{"router_score": "sigmoid", "num_key_value_heads": 3, "norm_place": "pre", "norm_eps": 1e-06, "max_seq_len": 512, "max_steps": 5040}
Below are experts of layer 6 (counted from 0) of a mixture-of-experts language model. Rows are named router (the router's row for the expert), up (a neuron's input weights, with its number), down (a neuron's output weights, with its number) and show model dimensions 128-255. Each number is 500 + 25 x the weight over its row's rms, rounded and kept within 0 to 999. Numbers have three digits each.
After each expert's rows: a language model's description of what the expert responds to. This comes from a sample of Wikipedia text that the model never trained on.

# expert 11
router:511546502504511497519476500500504502511458490468498471496477466528492468448536499522500521485483471528478532466518458502474481501483470478473499534515454488518523505416476480515530488514454493484483510484468527468504500451469484537469511508530530514503488521505467534488484525501479545521490499459520485537463525491488487495508473516491478529479516506486506511521476527512546515472496
up2:468509495482519503536504494491464482490505538530455491528461480500497470448519500533479519514523533462508516543442519522482474492511494488516492522503476508503501527484551514558526504514445491518522503476513479498500509507535501509507504488525520481510484471472509547499503442509476486508509495497532566478517472521546504540546487529521478450526482445508521484500499515541458572540475
down2:490456477482475505465495512471514506501527523514481464476567486465518496519466510505508473503508491478513484443527491518522548491545513527497493497510528457486503480513486486482498528522486517499522480464496473522511510524519503486520483524484504515551514517498503525516511494512467495491519508537482490490525407498475537536536519496508476527500481558509491490464504484493485495503475
up3:525497495465544473503495478525479538478520492482483456535484478512493462450486514519502507521497426524515494467470544490483481517490555514502494519529479494526501474531504482491488518509520534531522478493500494485508491505549492469493479475498569533507494533530535529507486468505516479491497543500534455546518500454557548484447532449479482535515467484482533508462499490498520483484468
down3:537474452556480504544484504466493457466507523468501548508498509497514508473498546519509481542524529538480530483479459483491504489513465512515486494483488522515480506492463523500487491512522563493538464521491517466485544504502508533476546490497497503461512491473516497497473513465520510495456530568483560547495512554502512572478533506491508518508484466497487498510512488524506521514487
up4:475465492497499519550533472518507505484459482487507460452502497504503500521470506484514504485492509474456522481548474493489482493489498489496476464513497504509482444451456461535484480517492501510493500473513485502511463480523458476472523513495550494485530489448492502498516518504514491489526499481479492507486492485504453507496483513450490522473469477516484501500457442511565472470527
down4:539510477509495516486488518472479465481459508542473503489480474502475522509511488501504508482470484521496520454490451524486494515500459477443529492492484542502449509492513509508512540485504465508478501496485482492500521479546506515510512507531483502535512508439458470489559493516529516527510503491497528482432526509481497500494482457515513491498515477512480461486524483499519524510520
up5:498492460510554479478481459493498469546467494533495493513468529545521489458483514522491475530506516529501484483485500522488517500509494486474507542549532498508510503463443498493496465507475435488526528485476481509475498492486489488511484500530501471456511496514485515541520505497512493472517521511525493537552534542454465474482543517491483499444481543512516505481495507522499489481498
down5:478501477522464501455490548489510476475504507504491477502481515522487493457513470537533526502557481495510524497529549465468448521507533543542491491510459497507534488520551530502449544470549528473512469490512487509523496509473479468452539491457478484542484511494484510513512496474523493516492501487487467514476508510476497520531441517482495518511495461507510449475480501489492512494498
up6:504534503510486510507494505529497491478517502442512529478457524484458516529506494465514492506541524506466495479514526499488490506458464519489504499500504505467539491508505471515537520497467488521530478507530531526519540466492510502510521516522540502526523490450532502512506490513499493493556523516508460475507520486505454492468509508448486485448543474510468558483474490497494506510554
down6:490490529499506517504497503519511480535468477487459485503479505494531513486531534496522486474483555523504498497510517525552486506504445475549499457488518493516503537539521547452487549505526489470519523483448503484507486496512519453537496491457479455514474513544435513489492470496491529510497483505480470495477559505513516540503516491514477530516493523446519502524491519480456529548491
up7:536515491464513462520460505512480444519506466495489493476481482526471462459518491534476521500490498553500469487492561507461521496481483492489519544485486567481483491510491457542527455497443551528530522481463545508472505471461553511519492493525511509500522462516513500508488482520444532506493499526507486468515512490504475529544504523524451510477489508508485559472524506511459531485487
down7:524488491526504539492519492506540539514520541484511481492483471496533481493507494465471529434536528500534532488518441471541501522519536503543509468534499523516498499459500524455495543506486494524506505489569502489530500512520489507531514499485476447545520499531515512462525505473469522453473493502463541489539507423485522479489495524515518503526516496461485494500465528510507501510515
up8:497488477505469492530516518493522485490428504473512507492494446529518530469559500518523541498478484501515508484530515495511508473476497486464458526506493541497507508474492491541516508493477501488518498527449461501473496482509472511495480479503519508457499532479534467552497502492506490523452531496495581544499481477486469471533486484467452487500490515493484513502495507536446481510519
down8:512534456496478499490540480496485530506507512464547454494529465499546479529465478530498491463522465483521513485493484470486482462537503525487460515511476502536465501515532475463525488500502537518498525435524504475446510505515481541511495517535478482497535534501475512504497461488464498507497493508440450514503463509494510497454475498520500510494509504497499489490477488484521532519546
up9:538493498468527489529480462505556499517469484529502483494492522522470469428498508462475488507503464484504496504474528500483494468488501452470475471515527513523503508471503514519481501515508480491540513523471501493523512479526473491493511474475508501514476519490544529527515506517519504502521514511530485472515542504484485483478495482473472527495519467524463502509491484499545504536515
down9:453543501526435441466458564511532532523523532518490513513497499515516510473485461513505515470512491499506542505491503507498476490502528501551463500471484521488534489459508540463542524516521545531487485500508548494522482503569522483484484517506506493525531534504464503482532470484546543524455489524478477522515507511458494522526525539526514507498515538498537470495494491494489549496501
What it handles: Sentence-ending periods, commas and conjunctions joining clauses or list items in running prose, e.g. ", and", " or", ", which", ", but".

# expert 24
router:481466514498517474486511503517501502567483461459460540473530501493497532490518528486463480465511506530489502467484491530481508483474498491502496565500448490535495521489487496501487472479438480512493535509490519493507486487478508509506533525519534491521499504488468531444479534534483495489469519493480552498484486514487525443494478517482498486458500508495499481524465497516539478531471
up2:482466507511519484511502517469453497479488524513504505501492462461474517484533486484487524485487504476541512527494485512482514522500506498490492529525455536503494477498529540489496526513512508549479506484488475516540507499506524564516513496512498500570520447443494494495520509512503451471502475491513505493477460521518486496519498530509497471499492498496527497452506492536502541514517
down2:494489473490504508503497492534497522530522497512535473528538493502474479532483485521472495486494491509539464504535476556497509530509507447466514508534480534528449514478501481501467509502528537484478545508514522509482542528548488495503460521523479506527460552476499551502488518472485478498461523518491499517513505535504516487517483492544454490468517525496490534533515496451521508502494
up3:523485509451524473506474502545482525515478485493487480523490502526562516466459513526510471511495461548521506527480513461474519481509522478525524518500511467486515517521512492513498518524523506518548480501495524488477483480487510465481499475518543502471484485516521464511525506496474537486482553551537462497519486466523528462481527446477478497473509514525511482512469477468509462492479
down3:543528519473537512528508479467515485481554480470525505474509505471502450498485521505486541518498489474513509527520493511549476502557505500494465501470475529492509490492462501497509554480476523482534477531497516515557489452503540508505506537483517474459481533478508515516498502546527513482519494548507575524502527471494432532516506540532516511516502498463498471501528485492506480476502
up4:499488510461458484565486481481503505481470468473472462481488497507483516516449518518513491521540496468471532476500516502524465504493503525497472422534514501520515480481493478515503463547478495525492500493515480492525508514509489495448502506456523513505500506486484536482503504501493465491530489501498499539476505525505430497477485479485499492471496526500486487510451454525514481478518
down4:517476526536546500463530511495501488460516494505485528494466422525492497477515501500525450497484517507511498531483505508501485488505473464534517531516490522502518530530457505484510486498510463502494514536485542498481475509504499508542508506516517521465510486503446477490503464514494526532499477507507540518518472416530504483470480487532536494502507482541495494472485539499477487549501
up5:460488484500554473445447506500498433517484516553506514507487510538514518445494536536497476542472522540510511511491483502496500510536524516515543504539523516537505504484492472519466454504513475488494520484468492503528492498520475450482505513491487481460456466480521534552546507486486518489517495526502494536512535542469477497500516528473457479490493512498514485478476523515557507462477
down5:466493500474435510490486519519518501475473502516493497503498535513501497497451463507522523512531491506492506507467539472461503530470510510505482496527538500488532488513521524483492536481540484482508518489482485529519446512493499469500507481518483463491458485518554500506490538547466491494529467475473463487508532517515505505481504502456503503496474475481503485517498493470542540511516
up6:494504505552472500524503447520503494475479489458524512484487526453452488495560529461521479525491512508435517471487507529504497518461448530509520491492495471488522494482486497522529526522456477478477446523508511531511518466501501498493502563514531520559492477473492500519506534541495499483523501480513533494522506501473466488454512514445525489462501463516474539495487465522535519502511
down6:513531531480534494459504444520475467522494518498482525509498454499458494519523512504509493494434518538525482488498513541558526483501511449482551511489528500471460528517533484471536540518468478462518513485462510525447525525481526486521522522473461449483519488541476498484429484512510487527528518507500429533473483495540525514502492493502512496479520527483527545502515510489483479504502
up7:516507485498501458513457502505504446533502470477464516480490502519495511474539494519488510490471498538483500484511502492485521490490509496504520534477504534487511523498478500517539476470412498536512535510460533509441468504433566482509525457525526496478487463507487498515498511488478535516500503515482505462532528494466465508528463512525473498487505473501506534509528512573504546465492
down7:534489495491544536483538465498505554506473550512446451505490498509514478468509525514484518485532521551490489483516472521530492542472553499509501483506476522515481478479517489493452566487502515495460515469541508533465532506509513530535477502451506505517544489531563498517463496488507551462467493486479481482497536450492527476492469505464520482510534491469516489503504534522534497546501
up8:507485442509469506453517505501522484551444501490537539510501476529518473489521494503494533487504490510492497483465503496527521464491497508435486488492508555491498516500473493489515501504480502492537478541478501502478485514480465488496508533466491502464527521512519483507497531504495517488455498520486547513524499485479490486483521491481489450538494552519490535483510520537512457501512
down8:496522513487506504486538509505470486452470484521513431507509493528491495490501483512529477499510452531487491475511441520497532489506521503545528541497525535484463491521520481482495489486469488517527484496476479483485495544425482509528511492548493461494517461548524517506544507500500535493520516503466462503474495518522529521491486479482505505493508498485521488500491499456476516480540
up9:520482481490507506524508494530531487520540518523477499471525517492488496482525525460470460514481499435499515508503506494494503460442496471463485507476529485474510511498476497499443479524516499497546517499495513522552531487535479517487521470490516484502521531493517541500504476510487483530511516503506509477513499529465437544466490500512523549484490500484454526522519493512556482505500
down9:493524523492488504531465496536478472534472520545462518522472527500516537517528491499533467519506506491510486496476518563500522463506463486503518498485538498469540512508466552477491535509530489530471493518515520530476464460521545515490481516498529507543498510446503485481528510470520515540508481521494476488487516472482510472495527498505519494543503491552543520492498501489498509519464
What it handles: Coordinating words joining the last item of a list, such as and, or, ", and", &, plus year-range dashes and coordinate separators.

# expert 26
router:508471502461505503515493515538551487506503460511457479497510489477498515497523568536494530528488461476479496486452542502502524519508488521512512527517470479476525515522512522498519498501467518512499553488495484483538498460449524478493502485471503534537477483495486472505497570500528462531564464514489514540517499501489479474480481488488538526469448505545546457503522492503489498469508
up0:500510540544531500514498501502481505519540502532510537524535473480454472489500531463497522444499525485529480476477495502465553450460476501506474524513493501486466503476482528502469473465474490499476512469516519493476507524506524536459486507486502510543513536502488487478522505522530476494449499437466530512503500491470470503451475495528487465498493523500446505499537506556505533502489
down0:502507517484514472521507496508443477505454483534470512465505455544517483497510483490525480459504496502494530493455508485529510521474510489514508515449534483461537492521503519470491503519485538531521529481503531519458470473550458506501503497511505490465461543516464546467510533464480538509475483480501512506510518554530491523490504542505498542438491479452442457513509446498477491508514
up1:528530490460482513505488503566482467506490517508482527500477474494493554498519483523476519440529463522463476477434500490526553488501491510493499515523503472508491491547497488515483522510476472503472521510500501522499472486489519515494530469474530483528500497541535510507518514487489482491501472463481488507491463476456490499498529509512541448522529494514527473481508527481499484517499
down1:517484501485505472494506508482484482518479520518474506501492526487527496523540522483471498505492504502526441496497482476534506458480500496517439499519482512507489488506500555509512534502520498560502550511472506496502501531509527515477477579486509486439507479532479467504534499478505497493462517505522501480555487528491478488473510549517538542521484494511494506497491509509519474481479
up2:494496458514490508502490506482483503460489516514477494535475444473482503483523494506476516485528525495521513544459485497498503514524501494520525557463483495509500484488551526544521529530514453556519481489486525529524511524505507526515517520493496487547497465483481521495525498531509462519516496493467513508517443507522489518542503491524465500483492523522533460496516512532492540504483
down2:441500478521488485494483522488467484483514554499538529515560493532523508511533521517493492494555462522479478540536471536518494507491511548518486475541509468514501497463566501453505513485516523533517487487501496506491510480522539498508461518481504494508514530520491509491501487455511459480484492514529510530485527487487546541518489541494446493487507451474507489490459539536509542491532
up3:514489476450575485507510490521481534488488517479518531517499485512498450462492497519501482531450483519502494501501514448472486499488526491497486537513493457516508476537492526505523513490520532516548503501509490508520496479473498420489501459507517503495526524517499518494489485489474498482494513520539482528497518466508517493458510468478516517520505486490510523494484493459558514437467
down3:501543513485491463552476485462485541452484472511505476480505537503492466537482516529491525525498480489538506469486541514519516443516506501511475553473520491537487500508532514529511512492499481529508498514478507539459549510520516502533453494524453481530524489568520537497486497554507529498463536494502547466516505487527455494516496451539528504498476496458509512503498530516484464486491
up4:480461520514521482566503480499548442512480479519481475441511489541421530515482542501514496497486525516456509507503535538483474495507506536527490446486526502513505474478453474503493465491465487526470522519497493468490473518490482461478538525485530504529501469475459490482498500483497486498529507475485457546505500523490503507471444500463520538495482512490531489516412485508552501500509
down4:540499524524490476516479535508516456470521506459509489480487490478499488512493534535488483528483490512528539473475489469478498483534505475519530525532469500476472519513464508478482478512528493474508475461481496491549504536472506500533493475519548536484512511478517481503451511455557514513543523506517516504482485549535454522476530526556476494464480480509486500486474478480469467499534
up5:496483508548522484489494495489500437530524507529497473502491528557543525463469495509471447500512546517529527479503473515491534510511529512493525541516511456506485531487462469506514448472502453507506549490501548507473463469472488468515485563516501508472486467542488498557585539473458471481499486515485523523533521553502483477535538491510487497469461523469504483479494501528549505490474
down5:514495536502461451470491504465519498512519487504469510517521540516525437496489484519524543485469480500536472492483523527482506509509522503483505502492530509514458518531478503464521505499493483510489487459486452488528508517520468512524509485517498476559512531489490529485558523490482481498541477484561475495494481510539515519509492526525507514504483491478515504523497493482516513498567
up6:491542516500474512477487472569531453505480505472506490510492488507475514482539520481495539542527486549501483478479552518491505535471463530533514496524532497457522532531519518491520487499488508501504477474533523510509515440488534467495521509509523495466516467514536476517473509534502490505549521500508528472499536495517519504495515524474503476463517483518505499504484489518499468554576
down6:473530466469487502493493477512464509467527495515504497535462521496509504473488495513506473511494498505499490475472490500499494476483503536508487475475496494470473479496557473559458515474540457448500506497510516504497491520499505476484552517510475497482486509441498483501485518481543522480475496525493481497514499511521531541518529498456491511498456499487478500438479550506491515506471
up7:526522472511462486498469463486474472493518503493470539506475481542470486496537448486469472477456476501462494478472549506508538465510509502512495514476522511488500494518498474521523477468450546491531569495479587516471509492479526496516478486516484531513491461489518515470497511451525496477515500497488510520552544507493479484498469519532505509528447502501485521536519498533520519461509
down7:492503536510493510449471525476519480463494514482472538497481522513513489474452527492488500468494534478516543532522511449511519527507546538536515530524487483499497526478508490551492514525468476516465527481501515494465460503523481494482504525494497490479453513471536471481497497559487512481508505504522465469536477490495505540524524501508480474545515482484494527515488470500559482524544
What it handles: Line breaks and dashes starting infobox fields like "- Coordinates:" or "- Occupations:", plus determiners such as their, its, many, several.

# expert 17
router:479484533518535515523533526527508454520469537537478464553481507482530507510477536468550509557425474473524528529469502508508519501572503517499526520525494477454509517463495500521506444491511487462487481507512473507533478472465494505469464519490530512486507541467517523524476519484472489480468497478452502486470520511533523482536487535468462494487482501458506494533472506505513462528492
up0:520487505511526526510495461540516477508538515512515466509494478473505494492518510490552509479472510487521494489517486457476513447485487469508502508526522460459497496446492518504490487468479537474507507419520472495502534460509492531480490484481498507522508488532523524471513465503520491463444515445457542493518466492494485477486462513512456513469494502511458487512545530509565496513476
down0:498479485471477521513501456508502472474503466541485495479481493483474454520515499522487514483533513529475448511545515511556480504497482515496464519451515466472514543502506496479509466561499529490477532487493472488506516473519537533443506520510497514526484464471475517522510450509565546494519460559551498497528513512534521537497500500498515476473468473488504486495479474503473464520520
up1:507500500497497496542475503490508495504461546485488517516499511486520512488491461500495490506514541509481502523461508498542504470514516491488553499529521485456472476518518530508557505508465467544474513540459497532509503472511500530474488532472541493525450520527550476508483534509477495488506538470492504495512493489458518464488464473485521508505517531484490471516461498544500501541505
down1:503513516499526522520483516480472481521473517511501492504495506507483507474492527533520497495455492502484467497499473504459510442491508444509482508538544499476527523530489511509495486527460479479430476502494496501472472513496519504468508464506510473477515476524490530472503507479530494492483482484466543479490539496501484480463493534497534509450516510507499522456482498534477505502507
up2:467499475480547492532517488458446507486525515550450489490473445491500494497500484490490507461494519503516521540493494522537515526512485503494529520524492472497499492456537534507525515502508504561522523465488496510525485484484532491496480491495513496512527497446527509495525514530471482516471479493522544486518473536504462502554505510539460513515477462467507520496497487513515534525486
down2:519506490493495480516517522524476510513480520497495454520484521466526492525472482490527499533488474521502544513523507474531512499545552547502501493520512463466527530485548509496493498524531523533511496508465503491532542476548524526469499495510522456484527518491468507455512502485511457473524492479503495489476475558522461476481516488488493466495512490521481484515487495469451485514511
up3:521490517490554477519503478489423498496490538475531493510480501530529512455475498495521510519484473507511510512546533489464495509485512502530515508492473486498496470500519503497499483546550556519524498528507498484518508500493510454488497523508542536519509519500502505492514506487484494456473542518505505529509512446522523491510507455506473508491486533461532495516491474474495507476477
down3:472487499490512483534536447488465516448492494507481487463472556463542486496526506500491496516531474500499483488484495471538467473492530496472442472501526494505513517449473531480470473482503500550564487506512529522485517510468495482450483480504505477487534511476521502515534452483526516531476533510495469501514493529495463539505498527489539497516494533526455496478519505498531515519494
up4:478498516488526494576505517507522488473456488510501455513496504528446496510493506505506494515498493462443496495507497545481480500494523507499494451525461492485493506461432455525514500491505462517475488524518467463535493530525466492444489486457546506516493530485470513468502497491482500504520524496471472510475519511492475529532480524434474540487501524508485506473478463521557491484544
down4:480467492469511525511479481494531453506514511490505514550498502550467479488535489462481474509467532482504436499496512503445519488467528524512551518549480492530478502541446483549502511551457486492514452524455465466500470539490533513524527492514553504538482513539524484491535481474500495494503476503529503530510462513512533477482491491473479493491528487492502520517476481525466561521526
up5:475475521526529468497492548487518458508463489538463504522495519540494522477475547510497484528518545521503531482514515534522511459501534461493512504535514491514510555452466497532466461521487470507514539495474504495532477471527482508490478521527514495462506505495472483527527556510472487471491527521496506512507506536483473472521546515464496494448469512468497489488444504516544516494492
down5:519508496504483491512480505463525555451462528503457510525469506537518508499499478542497474523459530463519474501511511543490534519480489514485538485504489504512490502526507530492492557477526492462486495490468485474507514536499439556463499492489492484507507519463481496528504520484538486496519493474588489518478479546502508510493497509468562525515523471481506501474505562501472512541511
up6:491488532499532510530479515507480473522493505522492495491493481479476529504522534480518507535493522538500467495469528517501452527471433538518541536518519490497523494479494514512531465482440493453500468499530498486541506470518527465523494522513563496502480463482537440503508508512486503496532524482524526544504531490503526496494503529482493472475527503525489516526466464525525498518566
down6:516537485502505485512491499506501515504482541507431520534509515522495507515506502512473528431475465491502505496470469515523490475490459475525476486523504475488466504523474477497480503507500498480466504462473513522509491468475532481483554509500484512544488463482460518484508538498466520501475452486521441470550477525479472473459470506494452474516514484410518474467508541516549488508491
up7:509533510492500489478467497525506433496499494488475507490488470529472504488515511481487512510462480554421513512495551542536507500516504490523496497489526513479478513529489483521506485488460521471527533495461548516483496496486514498531498506513525490488483494494502494487475512479489556511520519519471525483555511483526474513525503525498490476511451483517491531518511524508492508499520
down7:508495518506501509437507523530511490514483507498546524489479509541487476475504527518478529501532460540514474490465500485526503529546474489491507538489481460515477489515525533514520528495512494523503554497507507473479466485542456514477453520488539497491472458527495475503484469480473539509463494507456470497523463448510511513470474549448516502537497485483489496540504492448509473512504
What it handles: Articles and word pieces in French, Spanish and Portuguese names and titles, e.g. de, La, Le, Val de Save, Prix de Lausanne; also mid-word English pieces.

# expert 6
router:483512535534509488518459470484527501520465493434515511502467492515488522489551478503512497521479515493512560521455506491480512506531471510527542547513497453521528457503470495498498477528484460592519457500473534496518556473472469502439491500471522466517510477492490499546552512486512485493467498509528511499494471507515488439526500503477501488480497459494554481546519462512515520516455
up3:507502514462538488513482456496459526488510553461507512539493492510488490482501509536569499528491482542504553508507531468467514484529512498504487530485468465497507512482488519529514515502517467506523476497455509516507513502486523460480518477529518522518514480543518503519516488521487494473485537535533497527522485455515512452447513463474499513515490508480516498484500474495519494484489
down3:496473444490514535473487520543473499464527467525510514491474475518558504499491523502513508497495504488523508525455494539534454514493492442516495496531501520498469485528500498533522493551551515523467488539504537517547473508497520523495499491520535508461520539555506527487511472441496493539462462493502505514462498490500444523549491494509517503519475512502516483482482517526497515500475
up4:462504507502515508536486498484523450497487481483487477482469521505458520506498512522500489529467470484440499494522498539497493483502480504535511489520479506485544476480478455531498481527489478525525504493473461476514516500504482478457517493450518495499514455489492506447524521470472476496517481493501508521481484519497468476529457499478478533477489504512490488494485436518543515477525
down4:509503511502477509533475492472499471492503487470492500509504455534505534513537462510497453500506485496506495497539461498469513496530516505521495505501480509478513468533486485516509507535510503507486487485476486485528501506483524507485494494494476518508496495496474513521508535465497505501504484503518529494470484555513493491481495469516495489495487508510508494492497484517499509510512
up5:476482509532522489480490501483529432530470488541495478507479549549529521474499509500473484526490515527477514478522514516523512510529504452516542555536500499520525472480467496505464461486498449514531538474466508488514496500512485489491488538504494475469498464512494503513547548474500462489489476503500483539531469556511461453516508490475451487454460520481490475470511514501538501476469
down5:478517526477485488528498491471501461479526492472484532504487500534524524515536476539511463499482502481486485488528517513504500505553491527518487492521491482500532495530503506506487488472517509507506527477488478489513476520480503513444502481483478476488485485489488496512522542470488494498531485491500504495483531562520496504496481480502481522481486503493527481506502511500505509527483
up6:511526507556491508528518468521505473485483510473501482503498509486451520489492520477505526527461517551495509483475524499480489487473441538510525512531548464487528491534512490476541507535483483468526496510526531547525517445495527495499494554550533472502529469478531495524508502514480505472551527489522500526497516481510501487492539527466527522467541506510512520504484504499482520537532
down6:532502468477512515477514500490473542513499524503475534530476522517461576502533538476534454515513510523516494510453446492466489494471519456521491443541509495501548511487519523509437480507508486533545532496509528490493521494514466515516538505506499531492482530519440499529475497438504497502460487502489494491509511478490486513474505505503498476509531502542504455513499469503503483504494
up7:523520507526539472477444495479503462518491496500477524489477468509461462492543481495480492546484493520471500479483500527543510521496490489493492529471490521481534527513478458521531478498481544538492479467468542517483538501490515509538478507490477524528510508504444479484487522470520506526509498491516495540532514499495486483489484505515485508508476498490508540519507486514482523476505
down7:499508518529491486545537528482524485483522507507489537492448473503516470471539484483534549458520477477500496563485507504533492528519501536492497501492502492514500504464522545458471529474451511488517450500546464459480481493505463484474514500493493499511501564530457529440519503460526534457526530534477481491464482478526477497508480498496491526537513518466491497518480501484502530526434
up8:473474428460466511468514495517533522503450490521523512479505451546521485501530490511500539478513488483473509508487505499513540486486499515475506499465488530485499506507513494510498490481498483508488489503494488500513471493530472508504500543479502527472498523491504513536519480502515474511456533503489534499507489491460495497473512519518472441506520474530453544493486509532513495489523
down8:501480516519535484487478477478521497516489474491435534504563461521540469512493501511515510499484479520477543506502493530490522455517519509517482484486514504558497455488506511501509482525568467493483477517518505464472485494503496487484531484495549521472471518540567442442496501505516480514474492523528498491519509499501469500531528488490469500510456472521511494543492470490479500519530
up9:543499481468536505524494468498589499499490468523487499464509505533523507462513493471467468532443492477491488500496485532489493454473504457482465471495504491486555525484478504496439512548500502522570520515479527512546508466499481482489542461498525456498541483512543516489553511487492517493486520480526492482526478518479460519495518463511500547473485482524463547508551525511558494504488
down9:503513512515493492495481476514483481537516482471479516502490550429491492490481492527521511507515517518486494498507525506514450504497471501488479489466490532500475507553505584503521501498530507455448466457548465502519483484473479545504534514475458496513514512513441502517494548464498500523509458501500486505493482521450510483509505493510533514504479491483531444518493500528460493505477
up10:448498503495538495492499514459490486491527521472538520523495462501501501491478516476519483527487536545491487482539518489509504546504505553498533549486545479505492483480485535514509495508520501472495517540466480490510485520530527541498490538479522485472504485526487489535475491480511488503517483487473527532491488511519492488494524511502488440515500523503478504505494474498534484474503
down10:508491473508446515489497510475503512500514517521502529513527507493488510486467479466557491502482549494486505506518460474509528489463532501512504539522494512510507477500492465474492533496549515486549512525517472470517469497483503489532497507457476462487541468460498468493512508489506492487527499469506502469518537461489505532496487500487510536498513469528502521475515522491489474538521
What it handles: First names and their pieces, paragraph and table-row breaks, and sentence openers like However, During, In, e.g. Robert, Andrew, Judy.

# expert 10
router:487510467486486477516486509483527505494503480522507473511452529509530486493484550484499531518454468507503546487453525536489508542552505536500522531478460502485510484541527532465529501550424534490490502525443478477556517466471546483483517502491495496475477484485483493517515524487474455496506514525528541533504498513498477468522475452517514509480495499484567463503481490519486486497539
up0:520511513525537504511506485545500487531502499489509492484503430496461514470503530491504526466494523508509487478495473489492506465453487466506555509508487457490472495476502532506487515517471518476487522445493495504493520508462527511515518499514512518512449503526495472488531483529507531487449495451499519456543458460484489474494459475516497464488511480501458513492556520526532497467477
down0:534509534505485522491494530551515518523490502483466528532460488494457503496508501471501496488501512525503494461520485481484479493494504520457514467526513474486501513516524546525459470516534509542520484494466509472489460494536452505436524524510546490521506508493485515503526513450497495501489484551546419463518527514488496503524522473496542540535523492510476524455484515496459515499471
up1:513524498481490471495493492524458516516475524467488515507458488518511545510506502525505512474503498492486487480473495508541546496529512528513530495528472476461491482536508480486503497521494476531502514564523478515504485457504499485484481512493527475497502461509519486488521498506485473516461492507501506468521457486499523495512509488490569485505504504499506473517462530521484485528487
down1:493511502495528482483532546527467535496502544508493501506501455515458492472513508527472514502458517493505478494513475468510470497535526462535464523523506528504526488456498539476502479532517494455493479482468499504515451486459491489517481520493477494502495536480503507475484470495497473492481513508547486474499492545522504560459501503471491558517493479506498494449481522505485508507536
up2:494501504470449460517530487486505477483483526565486495528454463509503469502519494488490518455495488527490537562467474533499498530522485499529481507469460485488527500528540502538539530543451465500493519488474471497538499515484506510501506493482512506550525474453493513514474527493490474512496492477534561500492496531524480520565523494525503474526475467522507501463532479506493534488507
down2:493507520538516479502497498553485524548464504513495511483543465526505492474496523491493505496531484537543468518511517528532526485507524499495530493526489530510522522491489489522487516502501470527511505464483503454476478529545541529544458494468559529454516515506540520458507497534510521488510470508441455442489537473487516472492528525520522504482484494478497500484481544461511492512486
up3:511528516463597468511483482515502506483463498483539506521447480538516464483493501539499511510458461553481514507521530498465477492525519488512502531508473444502480470522489511528505541535498515521502486502467532511535530486475513449500521484553517520486505514521511478482485493479479496440476550492534496528512512467507486482462501487448505543525484496474527496489472514461528474466473
down3:497478457504503505525521524514509547501516460535482478500492488524511483532524510554510510526556495479541461502467514523513522474491527491512531462524506526488513514482516470514521551499543479579535467517484487534485473519460490526513495471497501505489576506565480538509486475487494492487468496510495520519523521458485443505525524522484517509480498513485473491501511517529495498513524
up4:483500521496503500557496503497510494487510490522499517463479481502452539544489510508514476517520477492468506506529499511464489494501481507518439456515464492529485477475478467542526473480468477550488503468516511474476484558484471486470489480489531498499479482494454500481477516498507464506551509510500526521489487516491476533512467494449512504503475537495515486492471446503555524493516
down4:494478504494489467505498482513472494518444500468526446450494486495473485504551507524501493530480531463533498453534456493485536476482491529510473501479516534508482476516476511461490500496515529496499469469474517471481499532517575502529544476559503517484483505486481471517503490499552501491528498485540525512471487543503474487493509499520502513495497476475489507488493464540474515472500
up5:475454523525541459472519522482487449511484495525471442519492507592524516454474540506477491524521532533480529482498474486490499487549525497507489507558496499482517513505450474535512476501478477480522535515467499505541514483486469474515501541533508480456466523519527501531545519490458507478522503511539533552540501557502510469520524512486462489439472530485523474522470512496550502502466
down5:500486546466461494493509518459499445522538494527492510506518536513505533526492511553499509516477500499502467488526471511481538470492522508512489522510529506470528492501495537502443501505532485513485514502496455541496525534522460490460536474477515487532528508485477520520511487487508492479504502462513450489483425517523514523518491546517502484515481506478512487482504500487513469519537
up6:479512513518503535502508516546516481492518481500508473467456529480455474506527500478508529530492502510487510446473551504499483520445443508485526509491526479459544532492510479485519478512485511508504487503498561478511501510539504485530511495532537486519503467462518469523508469538459497491519515484500485515510539480489530508458526529481526494481519512499476502477485473529516503540533
down6:510544552464502492470503524524476474488514516490483524522509527506484580479510526482494518529509522490525481499508502512489473499468468518524491481510494551485504459472558459502506507447492511466488527486493526502541500499494508512491476558516464472496524544505443450504495481466546498496491509529499490529525506503511509550480511462507419535501492496513497474506496508457509506448487
up7:521504494482493477499442498480499452498501477481489512487494472520501453458548490480497501513485489548476511481495532518520523501517492486525503539458498537491479537513450479516562476505444592517530535480454536536465496527474533490529457497540501533478496456499474505507516518458494512512500482493521544514537504482487473516507488521513516505522474531520514560519497514538504524472519
down7:501492500526508494455506486515496507495526537523499509500500483480494545480440531470477513525505538515534500554469492480521506544506501504496519489504484501487464479479515522466476505572480517525465537536492521537493509468508497514519486536476504489529502525487447505470497496487490513464538491554515465501543469490456497519487501491493477512506493521457486488526463520467546529503505
What it handles: Line breaks and following "- Field:" or "| " markers in infoboxes, key-value lists and vote tables, such as "- Born:", "- Coordinates:", "| Total votes".